python train.py --n_layer=9 --d_model=192 --n_experts=24 --experts_per_token=6 --d_expert=32 --d_shared_expert=0 --activation="swiglu" --moe_layers=[0, 2, 4, 6, 8] --router_score="sigmoid" --normalize_top_k=true --routed_scale=2.45 --balance_loss=0.000297 --balance_bias=true --router_cosine_scale=20.0 --init_std_router=0.0373 --lr_router=0.000683 --n_head=6 --n_kv_head=6 --head_dim=32 --vocab_size=2048 --norm="rmsnorm" --norm_place="pre" --norm_eps=1e-05 --positions="rope" --rope_base=100000.0 --rope_fraction=1.0 --qk_norm=false --attn_scale=0.177 --tie_embeddings=false --parallel_block=false --init="normal" --init_std_qkv=0.0475 --init_std_o=0.0 --init_std_up=0.0475 --init_std_down=0.0 --optimizer="muon_variant" --lr=0.0113 --beta1=0.95 --weight_decay=0.0078 --lr_head=0.0211 --grad_clip=2.0 --warmup_steps=200 --schedule="wsd" --decay_fraction=0.948 --decay_shape="pow" --final_lr_fraction=0.0 --batch_tokens=[32768, 65536, 131072] --seq_len=512 --doc_mask=true --train_tokens=526400000 --steps=8463 --dataset="wikipedia_en"
Below are experts of layer 4 (counted from 0) of a mixture-of-experts language model. Rows are named router (the router's row for the expert), gate (a neuron's input weights, with its number), up (a neuron's input weights, with its number) and show model dimensions 96-127. Each number is 500 + 25 x the weight over its row's rms, rounded and kept within 0 to 999. Numbers have three digits each.
Before each expert's rows: "gets" lists some tokens that make up at least twice as much of what it gets as of all text. This comes from a sample of Wikipedia text that the model never trained on. Tokens count by the router's weight.

# expert 19
gets: "s", " S", " F", " f", " T", "c"
router:488503489527542486500480494464507517462463525481458521449496533488477497545510499479466441528502
gate0:468501523517471503479497563521538536500525529516477481474513509484522499465507533524511506470544
up0:464502523517482527476528476498499476536507499492465465501518521516506485506496528489523525455492
gate1:511467500511518519501478493498554477479523504506491503498468510494492472522504493494524491463460
up1:509536514529491505524537510485507481451537516528542516480478507527482472506456498516503516462528
gate2:484541528470470510523544494446510478499479544511496470479466464485487520520517480489500458522520
up2:435505504469548490530489505469515507496490523511510502467561521507496474467518502509521517542502
gate3:498512541559482540525507548474509472502513499483478527517508490526512521490500502490521508500470
up3:513523494499439518500525482503502496544451496549516509499491452529520490524488486516519509474510
gate4:465513502471541499505476499461569475484490470510528463474476522511520502539525504490501489541528
up4:501505505502474501495484521454457452524514445504512528471534508471510528489501480553462487503494
gate5:495497467532469509534510483507517488471499515477460511477488525495551502503505520520502491529454
up5:503468499502506473517474479497430510451520513516497491491508486490484515531489524562487499519489
gate6:473478499477491482517472509463466530493485496487530519486479516554508507498508491509480484534507
up6:518501467500480491507490476518469500513550517514517498498540492485467539496512488503475507508565
gate7:489486482512518530486522506474536470458502500505475487469550512510488508478511528460504485494530
up7:495500505499523488537473495500509512504500527484529517490503441491496488492500478462489537511454
gate8:486544501491500499495536514491551520520494495479482525500486472534458465523539518462489451507523
up8:520467467469539499508510507514567498536500453512486486484518485510519503515483506509534504466499
gate9:471543517545462451497506531486534495509512516470479529478512532535511478508456503486502454480478
up9:521519509474484546522531483516504455513485507533503484488527538482484492459461476540504520511469
gate10:515507547463508495495464509482528517479491469440522479493491510530484539477507516509506457450497
up10:504537477543534501515522510458488501464514531489485496525470519490467487469492516494488510503498
gate11:477457514517506540502504488466483499515486492484522557499501558532518497501538487465488499457505
up11:496471509528533471487547469463460475525512469526518508529494512539525534438478481491496513464476
gate12:478467485493449490539488539497490474504470546489467516499508519482516488498522495507486509553494
up12:499525481503508471498542442498515494478514509510518494490495534538478457510534466457499505480486
gate13:541500501513497484497476553455476517513506513496446501495515566517467529542483491482526487540497
up13:473507494490518493535494506476538460474485471476504531521502547493576461472532513522446488533504
gate14:495504475552439493557457508497486542507518495491496525476554495524512511520529448495486524475496
up14:501515455491543529471476551526481498501460477522488491480500540496501493476481464483492460463562
gate15:458498538547455478516524479498516481500492522487494508507525486504462466503475527459509510469518
up15:468538537493509508500514555539547497508532517512512489495523515467485501456449512486502530448494
gate16:542513478498458471565528491503480503524510531468510519455471520499510442537522524496525512507488
up16:524502532502499504520515512503507502502434556463501522489536502523520479551485525490493538520458
gate17:523507465479503538533484474451503521514519492469479534529535533515519523509521498486513479483483
up17:484529457523508490467493492444462486551509503467501530504478497479490513539499504518498496481518
gate18:484531469528467479522474540486512516488531479500467500470528530496462500504514470505526469503512
up18:559519520484447519507505529563476480540486499454502542471472518513527504468488551484507539497505
gate19:509499473498532462511508495501514513468524496473531470476559547500487515477533457496490484454510
up19:541523515513543520482513471505527522545540529465567517509537424523519458509465497531556524516455
gate20:510509532523513523483491466502499505464480504528492502516505472479529490520488530484481491515482
up20:526534506491433511503501459533455473498499471501528521491452484472528533483480524520531460475580

# expert 3
gets: " in", " the", " of", ",", " and", "."
router:508544488499480476475480557495514500455527502482443533469507528500502528506512502514484523488530
gate0:521494508483446513478502505524519477477497522482470486511493505529493519503500506495527493495498
up0:473470486446477534473515516532521503522527484477520481495519487480478491497530480510477508467476
gate1:548518482552558517528505532492517507517489513544477524487472504490493490461457487545456454481494
up1:496517494487523503541499489492480506486495481476466470469474532491515545488518484545490502526504
gate2:580501483486493484487499551492515461505479521539506485514513526508497537489490484527506471461497
up2:474479515492495560487496511520500503507499489501459512486514464519502525543530486497547518465490
gate3:545527494501517504472511520526504495521478510560510486537500542530491487516505489548441454506498
up3:495487504481486498503498500489467469509471486499521525469501492488528538525479481515535519523461
gate4:518520505497503508535511479501513511494488524491512462494480516493480513469491497488475497504465
up4:509484482504485557477493509541538546530515479465544469497499457477504485554487524467508493494503
gate5:501500511524521489517510494502543497523493529545471485444484485502520483477513451515497488494475
up5:497525475488500473513518472536508499520544492516477512493465519512516525487503494441523509484495
gate6:512491506490460478471476498527534476502527449493520477546500488481499531502528502471513488494518
up6:513463527463488532433471511506485551521503500489490502498474495540518532536498484510522520495490
gate7:530496544497481456488498482547509452473535526473495479475502464512448515503517495548525507462530
up7:533490484503506500468487513542525530495531494469468525508518462526501458528546457488498509503493
gate8:470479536490496467460527470514498535531529487480538484487517476469519544488534523477502520521522
up8:514524475494483480489472508511498507486487531530491502506468491490526491494525473481477558509482
gate9:491502554526451509513504491509523502530545532518556438501502504526518488518525460469489544537529
up9:513507521506494516505486505512507467501495479539495506503510484482512457491477505537500486488555
gate10:527552545483480507499486534488500562474526462509476538511500479517492518478527510493489503484523
up10:467505537541518462516512512493499471499490490505511453483478513524515495521514559478509475495499
gate11:506497485533521473489501503491516482507497505503494459522490462480491482445501509539470476517519
up11:476525539464547541518487483492468470501511499493476531526538485506522439499538474512491527490479
gate12:525530509501517462518490527512517513543498455484477500517496510464471528498497523512443495484513
up12:517502524482548487499469520515548468488493501471535518452505465450463449527537475482495500501488
gate13:450544486524510486545514490482478455456547503501488494484512513479484515484508490442523493518484
up13:504496497494481479488466444497499483542484491553520547485518534487505525480525496504509478508489
gate14:476483505491496487480459503489512511499494506476520494511475520533460532467531522481506505520584
up14:469515511475535466523463469497497514525522483493498515484479490503491498503508472491507495517502
gate15:515530510480507486499451483481484493465510468468504462479458527470511506509534530498524473515468
up15:519459483559427513505496504504519478437480470521520502453509504497521546512508533466486441502525
gate16:465486519486485489541533501544538525490513546483494487525524536505498498463490537486513512491505
up16:539507511504506454511502513512491523470488465532459485539534478525483504502479531467435488479486
gate17:503546487460548517526512528493493505518522473503472476493512475524486512459500421494422497501471
up17:549524526525531553464515475544485517513508507527478476510521504464492518495479499478486498507477
gate18:429466523512536500498490537490518490530445481525473485455503496552508526506492491455531465480511
up18:494546497474489495515504509494503496484511533462496448462513487502539492510488540507478519553496
gate19:533506461509504523472438509478497500471513475513493480510531502506462539509536502500474468468471
up19:455512539473495435482490498493456498492521550519526468454463495524484521522522489522512511510496
gate20:498507479473492479454476536481506498518535488471502472449495509472518536522518515503493497482529
up20:480530504507534512506543514533480546464463540502514444517468510490567518514436500497538461492508

# expert 7
gets: ".", ",", " to", "ed", "e", " and"
router:524529533527505480450483517489535495506556533488469533489490506478486489524526524542500517501509
gate0:515474519492501440450508534502517515500504470462473506494453500507513524497497509476479492509517
up0:509465495456495490475515516487507538528501492476468494528474513469548559471466490507480503489483
gate1:508466506492479469491494480526475468515534545483478540557485474533456552460512500491469532527500
up1:531471441513511508495476528526465494516522469517516536495484529517503499494479491536522485497509
gate2:531505495498513524505481524500494508501498490492463531507545514519490459527498526501527503437481
up2:521550485531488466469472481505494498551534511451493522495496493477487475538529453489507472449557
gate3:491463488510495491497453527448431495495468487478469535514503501511522491521563522483528473474520
up3:491490510490501486490526484503515473477501530497519517505506445482482455539516511507471458494516
gate4:510489498493508475469520524471472486478512503515486506532483496463562459502538468492462464477529
up4:554497470480471528522482518474481486499484527509464496522460522469470513486533518513512486507509
gate5:526534499515509513481464525474457539482521462507452496533491471528462489498501529486514510517509
up5:503489470541527472463507529509510448532487467487565492503477510496518511490502558499522487459504
gate6:521477514498497509501479552459538514510507511473518511487510512534497534470495500487543491460504
up6:494510508490509497541489495518503513514499508432547554538484502489495468522500491508482541539490
gate7:503513522534518518513488477490519524489528530537467511494531532480475490497474520488513456455517
up7:521523481543496490485524464535510510459516547537523526480523440510534495545489472500523474503484
gate8:481527499488455544505508512468520536503522491497537475503507520523491455495484498539549487472474
up8:455483515488502510503492475487490507524510466466499476495501480513521485499553589516504482474484
gate9:501501485517527498492499486554499476484514510535470547471554495473462508494487527479507475509455
up9:466497533516508543483517480555416538510546494471495497470497490512478446526507484489476518435485
gate10:523501533503495535523471513524528528504522535533475537488492499492544531533466534526530481493497
up10:496516492528505554507517498468470449524519505488516498503537494480513519474488512497514479473498
gate11:469461469499485523538511511474497484500519447525468465502481486512479504463538518488466487505497
up11:509518487536500522502548534508503544544522486517473500433496503452556469505506484505482520511501
gate12:510498497479504493472471528502536541485537474551448475441496478500516481519517509490467512482528
up12:497480497515516569518470541495486490475509498503469532466487480522524476487460498513458477475451
gate13:478534522493520478537460491502493511474485507499543510519504495521476521518516539492489497539541
up13:488491507534488499483506438501495469535459524502527515477521494467539458503512484519485504528506
gate14:500534503482510500497518474519529503487519417464472470481474513494520537505490483499488474476512
up14:529506529485485518442509541530503527531520536569497475534516490447484516538511510491524518524533
gate15:483494535529546443450505477465417486529508510506493464492513473499532518513539464490495522449514
up15:476497504498479482462485480487454502501506531488506540523491498534506486507522513554501539489492
gate16:517529481533475482498515525492510501513534486502527532520489495533460505475513534472516477535507
up16:505512532507496509486498486469527535492478457524503435520472488510490490545477457495480474480522
gate17:532482527463490510487460506520481456486469518536438516498528503516488502468523498489483504488513
up17:546512532474478523480513508490507544474449529506545487472482479510523495476469462469523477526511
gate18:523506533477517485484478500510521537551496542474517502520492485492510508527519523486450477470482
up18:490501469511509510521502489490496439493487510515502461513466483535460503492465504435461472517452
gate19:496511479467546526503495481482456503477493492565527493492516429473500530496541536494462484513494
up19:492532506509515506500493486516511512491511511521511505519515549509446529527486530479495479469475
gate20:534502493541488505431487462500452480511494539520500506531474483444517490502506522502543464485512
up20:460496513470472522523498516474523496526489476514531474482504500546497512524478520480535508473537

# expert 10
gets: " ", " A", " G", " C", " S", " P"
router:516551451497519491463559528454519486520469525524487505505524509472459550488507530470436496523484
gate0:515477517472476549504452526476536478483551497481504481476484524477464497495479503509522516512537
up0:501484503505511483509459545504522564468515472494532450491516511491504523511487518511469541474518
gate1:488507480484484521491538543501485487494530509501480472469519472473486492521557482448497511466485
up1:466481507542504545508509525511537487494466540497486523494462501503505497505518498476520476470479
gate2:505500491526517505547452513508520516480491475521459491438462514520486452520533477500432501514530
up2:470464512487501499532491479483549517532486512511486561525516504464525528508467494459502501491495
gate3:529497513494512507523550510472509509478564468480479541502513498507472528512495500506487515517468
up3:503500499496513493519464566462512517499489467503493449509515515512514537464479503498467454464495
gate4:474515495524473496478500484483493492475524492522482521506500488492456528509492541498511547508502
up4:489494515470500525443520501513481470480476457484543527525504511509450527501492483535493518506523
gate5:479523471509483490492515502506514472504534525488504493529456496451481509525491527503474479515497
up5:478499461478535512500464530498538526469480507529502483512468479524514506530499511511533510494472
gate6:519528477525530460488500517496477491513491528461526547534517471506523476527512480476506513481509
up6:518421483529493552500502498462524480470473505450505450504523504513516546502519464521510514510492
gate7:500510477566548539522515503521514536504492492514496484460530485466540495509515525499517529518540
up7:445522487492497496492483514478488518523531510489468525503512490536477496518458496498526509474501
gate8:480502447460503473533459499507495542578466504525508471481481500483509553514531510494529485522505
up8:526479525460505470442466529540528528480500495454455495474513499477509501509503527494535536523470
gate9:540516561485508492497485513500501482536445494519479507559492500489507517499499477454518531507507
up9:567549531471469464525512501519522471519507475477495469474469518495513517492483465473520483469511
gate10:500520494528496546505503508528485557526530483542493487538515530470503521494472496506527501509468
up10:469456515480521507521508444498505507511507534498517484507562524498516520481472463486468506494506
gate11:501468461517502522498557506475483504481479521550500487486530494486471506502470530469494443517538
up11:442484476481525471492519532480503503492536500504532485516508497478514466533546504513471465458463
gate12:478480477485515519507540482486527458478520499478476534465517508472480495485474473499511499515499
up12:505483448467541479478567498482507520507479520516481489508513496528464520535459541503443474489473
gate13:455498493532484495504463502477520517489528474474490453488521496557470483524489527461514500501541
up13:494500486488514514518502492488455488465547467508459520486466484441510540468488457497505524469520
gate14:479498495481523519512463504457525517508502506535493505470511533511461502495526512491527472522483
up14:501477519494500547488494480495492478493511573587491493456516477509476502509535507516519490489492
gate15:520490491513489550513531524504543484556523518491474521494512512487501501494512477459503491491505
up15:511496525473516502507503496535484535536538534502511489506506496514482474509549501544518493528475
gate16:477493499529531525489455502457528481501496499514465513511488510502542497492510497452501458514501
up16:514483560474509498514485491552483505538508495482515495519515492481513449514503517461543505528507
gate17:476471501548486496505521518479466482522491483484461539513505499507483524536490528481515504505521
up17:515451558530524476481506491506493509496503450484464501434530514509476529505514509521476538444488
gate18:511521496521510524530531501503463497534512511488465495461492486476453533471440501478495483493480
up18:559497493506485498503478490506517498448475470483497530477551526470470502476484458536460472474493
gate19:518502542541480518493549493464504518509493537488474478521526474505508516527496485495485497480504
up19:468468496507522482456507537517518515512461523514563464555516490501520534495489457495545489524529
gate20:495480515479537477466527505485517492500472411500464472493521501540535525502469533531467523485487
up20:494499520477500498515472541499518499471469517528430498499489463470495544506506438545485477504514

# expert 0
gets: "al", "ed", "ing", "p", "g", "ad"
router:503552543526507491478490545483489476450517500506491491489523489531517527510530470511514512508493
gate0:506496504529505465438543535539482495480485506495470523517466481471475514517524494503480499509498
up0:465530465489496479521487509488476462474519502487490489499518504508518474487530498466545557506540
gate1:487522468487484468517488506470477471445477476507521509539495526479523507512529520479520507525473
up1:469454492504473515485554536514506509505464543533475476514526488518503538462521509478506521494447
gate2:483533502516467529516488518498514505490491522507462512503518510520493489487519434444505495493474
up2:480479525511490490478482532473464527505501495504544486498503530482512490538522515475470472495498
gate3:494516538505478490492564501517497518590479488514485532510513496504500492501548497461492509481534
up3:511561484467519499510525470540466509476506483459505470478540547548478560501495518497510500475482
gate4:501495497457505550512439514501492488512526516529465528486498516460509514503498518480540502492515
up4:533456554522517486501495512473436500525514470518478563530455488483524507478507500474507494481495
gate5:515502534506515527471510499499472464522518504469493499500525498522474443535522513528505536484531
up5:481538530464514507499510489497503531500489480478497487476503521494523463511494467504513460535508
gate6:515489497482485522495494528496477498471530519561531486491495530469479525504541469529496498491455
up6:509491466483484482540469451516461472513486475499508497522533511445519507520505532499541518475510
gate7:459470523503457457502556517502482532469523511491517542484548501502486510509492499511547524524524
up7:500452500510532490511526455507534506467512524549500533536526503523503504457472508519489537486531
gate8:464505511481495470487482512493471577500456498517511497473533542474502492566484482509495532521445
up8:486464539519515479504469509477522505499483471470490507505535515534525470496497477479502526514487
gate9:499474537488476484505482530541497483454468514503526494528494528464523519430547472463507497519540
up9:508470501483477510481475475489474527554471468544491468518527510484540494548478485500470450454480
gate10:512503505546484500505509476506473444465481517483445481510439515525512482521534487447533505545482
up10:500505509530510474477514452511543450538479493494477529516514528483545512529483484459486483494465
gate11:487518471500474506465478506493452487442507525528533526546484522487550496519511474493491547474503
up11:514523534473451520492504524554518481499527514573507519501512458509485477582521478502500479521518
gate12:530505512502478479504508511462500525478491476553575498490505556527483537526501494486491498523535
up12:499510504509561499505536470513494472477483511499472501466467500500530481522506472483482533449491
gate13:536506451549507484551505476484553469528527502510488513455482508510465518494525528538550473529502
up13:523509480467510527500481480509553492458502511474523525490490520513506524523496463543493553478538
gate14:488512465517498513499483518487506493483466496494511478474524504532535520525539565531516504507529
up14:547493535522497526507547527522524480529523487485525494500502478499512483465506493512465456511502
gate15:534530551534503492521493517492537513502489496490469473484487467502506445521557550527505464515484
up15:533519478500479522464544535521483494480497528524440487530479476450501553501496504516534519501497
gate16:507479521495510483479533508509517507485526503497473491503513529500541515507508520497486498472490
up16:503465465521573533468512487509481486499534501460506513530515533526509495500491498520531531508471
gate17:495535525490521477491526481473505528538509437465505511521510483524512484492502533496521498474467
up17:497479505521523502524491487514504574530533496513515466501513471519486481512494494538484477488470
gate18:519501539505506503524499558528501461504482481523528465498497455488476473496540464548501543502504
up18:532483536482464512508527480488488491486505506525477447471513549483500491544448517500463527506500
gate19:511532482531502552516486505494516492470495500484474533522553515474538531488521462499470480509471
up19:494530500498524531518540542461453505522463507476520437483490515512481453543505497502504513522487
gate20:503540493491498489484507507455493521501485471521486501525499533501519455534455495498491497530495
up20:461498484490497502534484550499514498460518521490505462483498454574482500531504512482546503452518

# expert 16
gets: "y", "ar", "er", "th", "ic", "d"
router:550500516507491491471490480435514533498519475493507494478478532523496511491544498472512525482531
gate0:537506500498514481495494540507510496493552495496483500497547533495525467510530525499526541471551
up0:497469484507493491498471485476518461530526461495538513499475520473491536506468450526513491503492
gate1:444516524505483483508492451540537497475512463495502521516492517478520510527495496512492511479476
up1:513515503499483483530497545531494512511486511487469501509512471468533478495530518528533506540517
gate2:467487536479466539522473509460500502541532508484482496479487497488528527492509507491498481519517
up2:470504474530501524485505519469477501498542482517538486518484500491498530502526482522525467497470
gate3:535455514493480484489484498469526491534520485522492470526478567481478508484509525524515476520457
up3:492492498523506503498477571513500504487511499549514514538544444487518520485474483465487502523506
gate4:470526498477511497504452467501498537479486496505468501470533475485542526478489511488418483482540
up4:482520510551468509491466519515522474486464489484523501441481482513498543510505467541485499498493
gate5:505528521515475480486541513434502503503518455473509475522505491483505502503504486494493497452468
up5:533482519471504495503481488495518523513479489524542466498484508522518488544525502478447511523483
gate6:496451496490522464474470505502467472512508526479456485498494518511472487505498515508476500509442
up6:498483484484539500509451511545517509498520529499500525557490457468508549498538522520494501491465
gate7:451543488490507501498477502446513507517457522512463489478472495496480448519478496498496483470479
up7:511538524536495502473521518504518536519494452506522473534474453512469523499491498515500494490522
gate8:490488500455519512497519513466519536507465511466482511510493523498486576506499488485501510528566
up8:454510519496509542515505501476498497480468496498491496496529483503466469467503510513489500519500
gate9:496466472521496472433528441464453500517480508497483471483473487553466491502509502513508511525525
up9:459477509523497542467490519521516420478528486529513483517500514514513513498482499555507536502508
gate10:474524503554511514521493513457520478502506506453515478468468505540505551501532495452517501517450
up10:500530500479521453511482508518479514464516480527542491529531510475514481462486514524478482513487
gate11:487497507482491529496512505478504505498449545518500522502470482500527501563483498476518509531537
up11:465498525530441525481518496519529504528499449495496498471482483529507506549500508514497471445491
gate12:531488493536490503514561497496473527509546510532488478484483452493485497516512527481513475481494
up12:495493460472518482497494521480537498495557498489528451552466458479493462544438494461485509525502
gate13:493482449467480523463495479519483523508505511500536501458516524508483516499526533517506519529502
up13:514506525508465513466470539539462530475476481521519536470515541501525473520489483470502504538472
gate14:495504456471502475433456499518507499460474494510519542488503525479510484498530524497470488514457
up14:540466423506494502461483517506528507483501501510500541525510470486495562503446458516538491495503
gate15:505506490471497509514505479461507501509474532487497509522495493493510516525546507471481442497548
up15:501515497491449495489481527513489516470489476497499494456474437515518519492510450459522477459477
gate16:489515483514522482471493469505487526487533523494489522475514558482530504498566512467510498499509
up16:542512494495546501479492527502507472551482470486473501472480463495493536476525495505504481515484
gate17:534574510500489510548522492483511508501498471480478507486523492514487511499512545523520518490510
up17:491511474500547478498480512514493487559475465542437520480477554485491509508542457499514538494556
gate18:499529550487520486509489490449535534442495470472501510495532502566494496518496487486461507544551
up18:499520505542495438464490514500515482549486503518466524508519500511456509433512521493501513469442
gate19:504556498528492485488519531534493511507520508482483511507506564481514493500521518504519520500530
up19:460534553516496545473515472424513478530465509523490497488476490516498503512511479490486527507551
gate20:482457545496470523550490435457523514493473515472498495495521531496514476474486489470476485488485
up20:515491503464497525474493508526486526464484478521519478490500490535530531500513444470508521471499

# expert 12
gets: "s", "ed", ")", "es", "ing", "ers"
router:462524499517540470519521494498541510468487513532458529461504478529496483454521498522470506496544
gate0:520491481441515479549508517485501514531467525485480497485504514515493527506509523492496462543464
up0:504485520496588507460515475479473476463510522467503508495520509514533506481513442504477540504524
gate1:445499537483520448507543480492483529476519530539494504485443492490493493477496490462523494503498
up1:454524456500509500551521481525502491493492548504450483494545460447490459498485512529485503515448
gate2:470502522477492524477519530507511511534498521527493505508485485486528512452466476489503512501492
up2:521496536510516495476495477491516510483464473482433555489489526498514486505480503494488465531541
gate3:530512493500480490528507497516494540492460548533479486487547494465500492500502526501487517465501
up3:476532508505481526484517481504522467489498470497512472491518479502494473507491515485478485529475
gate4:509520527511516490473547480477566540524500498525485519505507498499502528489524492491445483476488
up4:485532518486545499502509516546509483518487491477448497487529500494501473492547482467497474465513
gate5:492485462475457468545512493463511510480497520523508483467514483522558499550506524505466490481501
up5:482485485448519491483468519524501524483472530502519530454498470497468460510488493531487504530502
gate6:492578486539472492517534467468502492474522496523537542464532471526498485494508485481461506517510
up6:507467492535468493435501551541495463527524519519474543538437506478540486497498492496532483499474
gate7:489493516493516517541458465467500544501470506478516488458500497529498509517527486527485513513476
up7:513469501515528493525457511474522516498455506548528509516506498471474498531533426501511509438512
gate8:530449533493540537480518505527503507512505477510522528508518491467503503522471509508541500516574
up8:463519472505496490481474476493506487456480470564503458487477513555511492472488499493491484526469
gate9:471489506519503479461509518486514504533501493531473490536514530477497531498461451494519513493518
up9:487495532467469494455468499514497471505512518500517554500483491521490520534508500493486520525560
gate10:458543491467515496501465485486492466440509493468519455498528501524501525503507504495536507463519
up10:507510490471524496493533516541490493517495550495452518550495517500526481467508512477499481494491
gate11:484522465504538476511482545486515535449503509535487490534487516434492495546470462486515470490521
up11:527464462481513489504503512512533509529538461514489549503524534484517520498487509520510531472497
gate12:454486492552527497481522466579516529466491553534514527504507456490501453516511523473498484488489
up12:484514500478479529513507497573516496479481520460501483476519512476500536529539531464503535449500
gate13:546499528459517522517449479485510571502519517534523447494502531526477523557473482500513543535516
up13:504471564531500500516475497494500481521474492492464563560491518501475471458487526541476504479469
gate14:469540500500512526470495493532520503497506495516523499500509478550546473485522545561501504533506
up14:530469490464475496521522498536520530511449527486490486556489485514498521524491502516512494495552
gate15:452513499518540524548529443522515531497496464502469459444500449498517498528556548519507488485475
up15:487478545480474537439502506490502482530531532479503524487451528499549467493507494501475539506456
gate16:528489511533471474504516515521526514481525497523502541497506532497490519498550504481496521547482
up16:530502505483506474497546521459467450461487502545499494492472527534492506502509509497487446501480
gate17:483498505515469460452483508519534531477536559515530509474529512465524472449498550486516480491561
up17:520480539444492472557523467472521520520456521499563533498497529519479515498503517482501527483527
gate18:511464505474499509504494527475500497491465567491529488448507478507509526486567478492477487513481
up18:517490495483505504511491498532433528498504516486485542477475526499566519489498528479492467503539
gate19:466521488521498519480514476542513538473512526468470502511524492520469512525539501536471507480497
up19:466525506527465526536499499482485495507532497541506538451491496476507483559514511489489529507485
gate20:479504513464557521496512483511494514464525460517537520526490487494506484531505500526462450488516
up20:490517479504509480475496513494502490511506503494480487501482534480542497497502462504501472519456

# expert 6
gets: "n", "er", "|", "an", "\"", "t"
router:509506455536495446511470513496500490486487523488465471509556494500516499491533510500513471499469
gate0:504538532521500481510510518516508466512500467490507481487480475532476475465494516525527512473498
up0:492500510525437514464506505528536481516440495511493482507545461519478488499493479535511475500534
gate1:587471519522475481496482512522502450501521474490491481526466501487553460553513508515498542530470
up1:476513495475521472535508490514509502511491482497521527492477485501489507485483456520516523501466
gate2:508521468472520478506497501487513508522498547525482500535514481451460498493500535521509469527488
up2:536493510434520540461495538515504501555489543472530446480529537512470472530533490545494496522446
gate3:571454514531520423468463497506464484500480509506509484536519482493534500501526477497465508491521
up3:504477506491507509506473484526499523462468519476486491451497513496468534497454521472500501513540
gate4:536490481513460467483512505515507492515508497497493490507481486479476532515475466454448494459481
up4:508511556498503457451505488515507488511511505547493497510524512492510527517512456490513495490510
gate5:529467494487496468488498500516511456541533523529446466491534491503499523498525508471492504493445
up5:510474459495514530496516532504450458497499488510485483478475463490507529495477502522504503505492
gate6:505503503535522510524497493540464483452497495509486510477511482509452489526489504483547476510520
up6:496506506493475489522469478541485462447531544496462532491525500487532526489511520495518487511455
gate7:524516491484513496510505508466476462537483484525537441538493462491501511538439455522519470465545
up7:493462521516499476497519505515503503527525505493513504495550521525458520477481468527490526470476
gate8:502486480505479459507502514490540525502454504489496518483483523531513492446528489503519491525486
up8:466512481509517500516494481508507509512572517525502514475511502520500490534511526516524455473527
gate9:461488497482485503503518542558496477516576500503554491492523470490507497471508495501507464520508
up9:527519533498512532510472516475494488514489491486490521509539504526524530497504507491521485491484
gate10:512548475490500504514500463441520506482511462502527507477519529478507516506487560541517505492493
up10:487515517503498491512453476490503500535476479499532496510478492496478526474510500513517463463504
gate11:492571508491490509498506478530481549507560480499494471502487483521495501478526494540505514541510
up11:551484492483475501496517501504517518502549524458498490516557506483520495486446479483480494525514
gate12:464490554492475490498488486491459486477502521525502505520549463520495458511491491488490514547527
up12:507511488495527548498503499469456478493503477525509526524456524523487556531514530440533503499481
gate13:465502532501475477469546519480506447506463523527522470507503509489488511539477543498469497496509
up13:501532505517531505507535516499511484528494459493501475516525569527473511470510508484491507517492
gate14:473533529515515477466505465457531459495499489507526478481472549520498516486513526490528466495550
up14:494508464483503509523463495472498485457502465506472527528487537497490503499499496538468509518505
gate15:519494476508476539508508473529523512521489528473474494493484464514564506510536536488499513506439
up15:509508473476513482511510532519479499482487525503503491545502425483472492497497450491488529465533
gate16:541498521498539479442499469538494541478493526531489533518479521471521524514508524453509473452523
up16:510509547528477491533488538495512528559515511473487511508544474494509511566503470463470496479489
gate17:505464489526517477519438543527520505499537499538500512540493498499514525484559517476551477500512
up17:490541559518537475508462527535490508528521532502569479530527460504530479484481529516504485484568
gate18:465496483522504493503516486480507504496485534501492500483508497441525520506483482525511501474519
up18:498508499497509522493467491536494522507474498513483525484473472470472543528478470524495504486498
gate19:488478517471511492472525496538496483483497559497532512524521506479541514514478476482483482490508
up19:500526508520498495485499494508489503521512522490513463501520521577466545501509464493504496508483
gate20:488490506507510516516482516451488480512520461478479486490554497548530465526482511508534488491498
up20:492511495473451473455544511485513514510495440484539565522496489537477490525517509540527509514492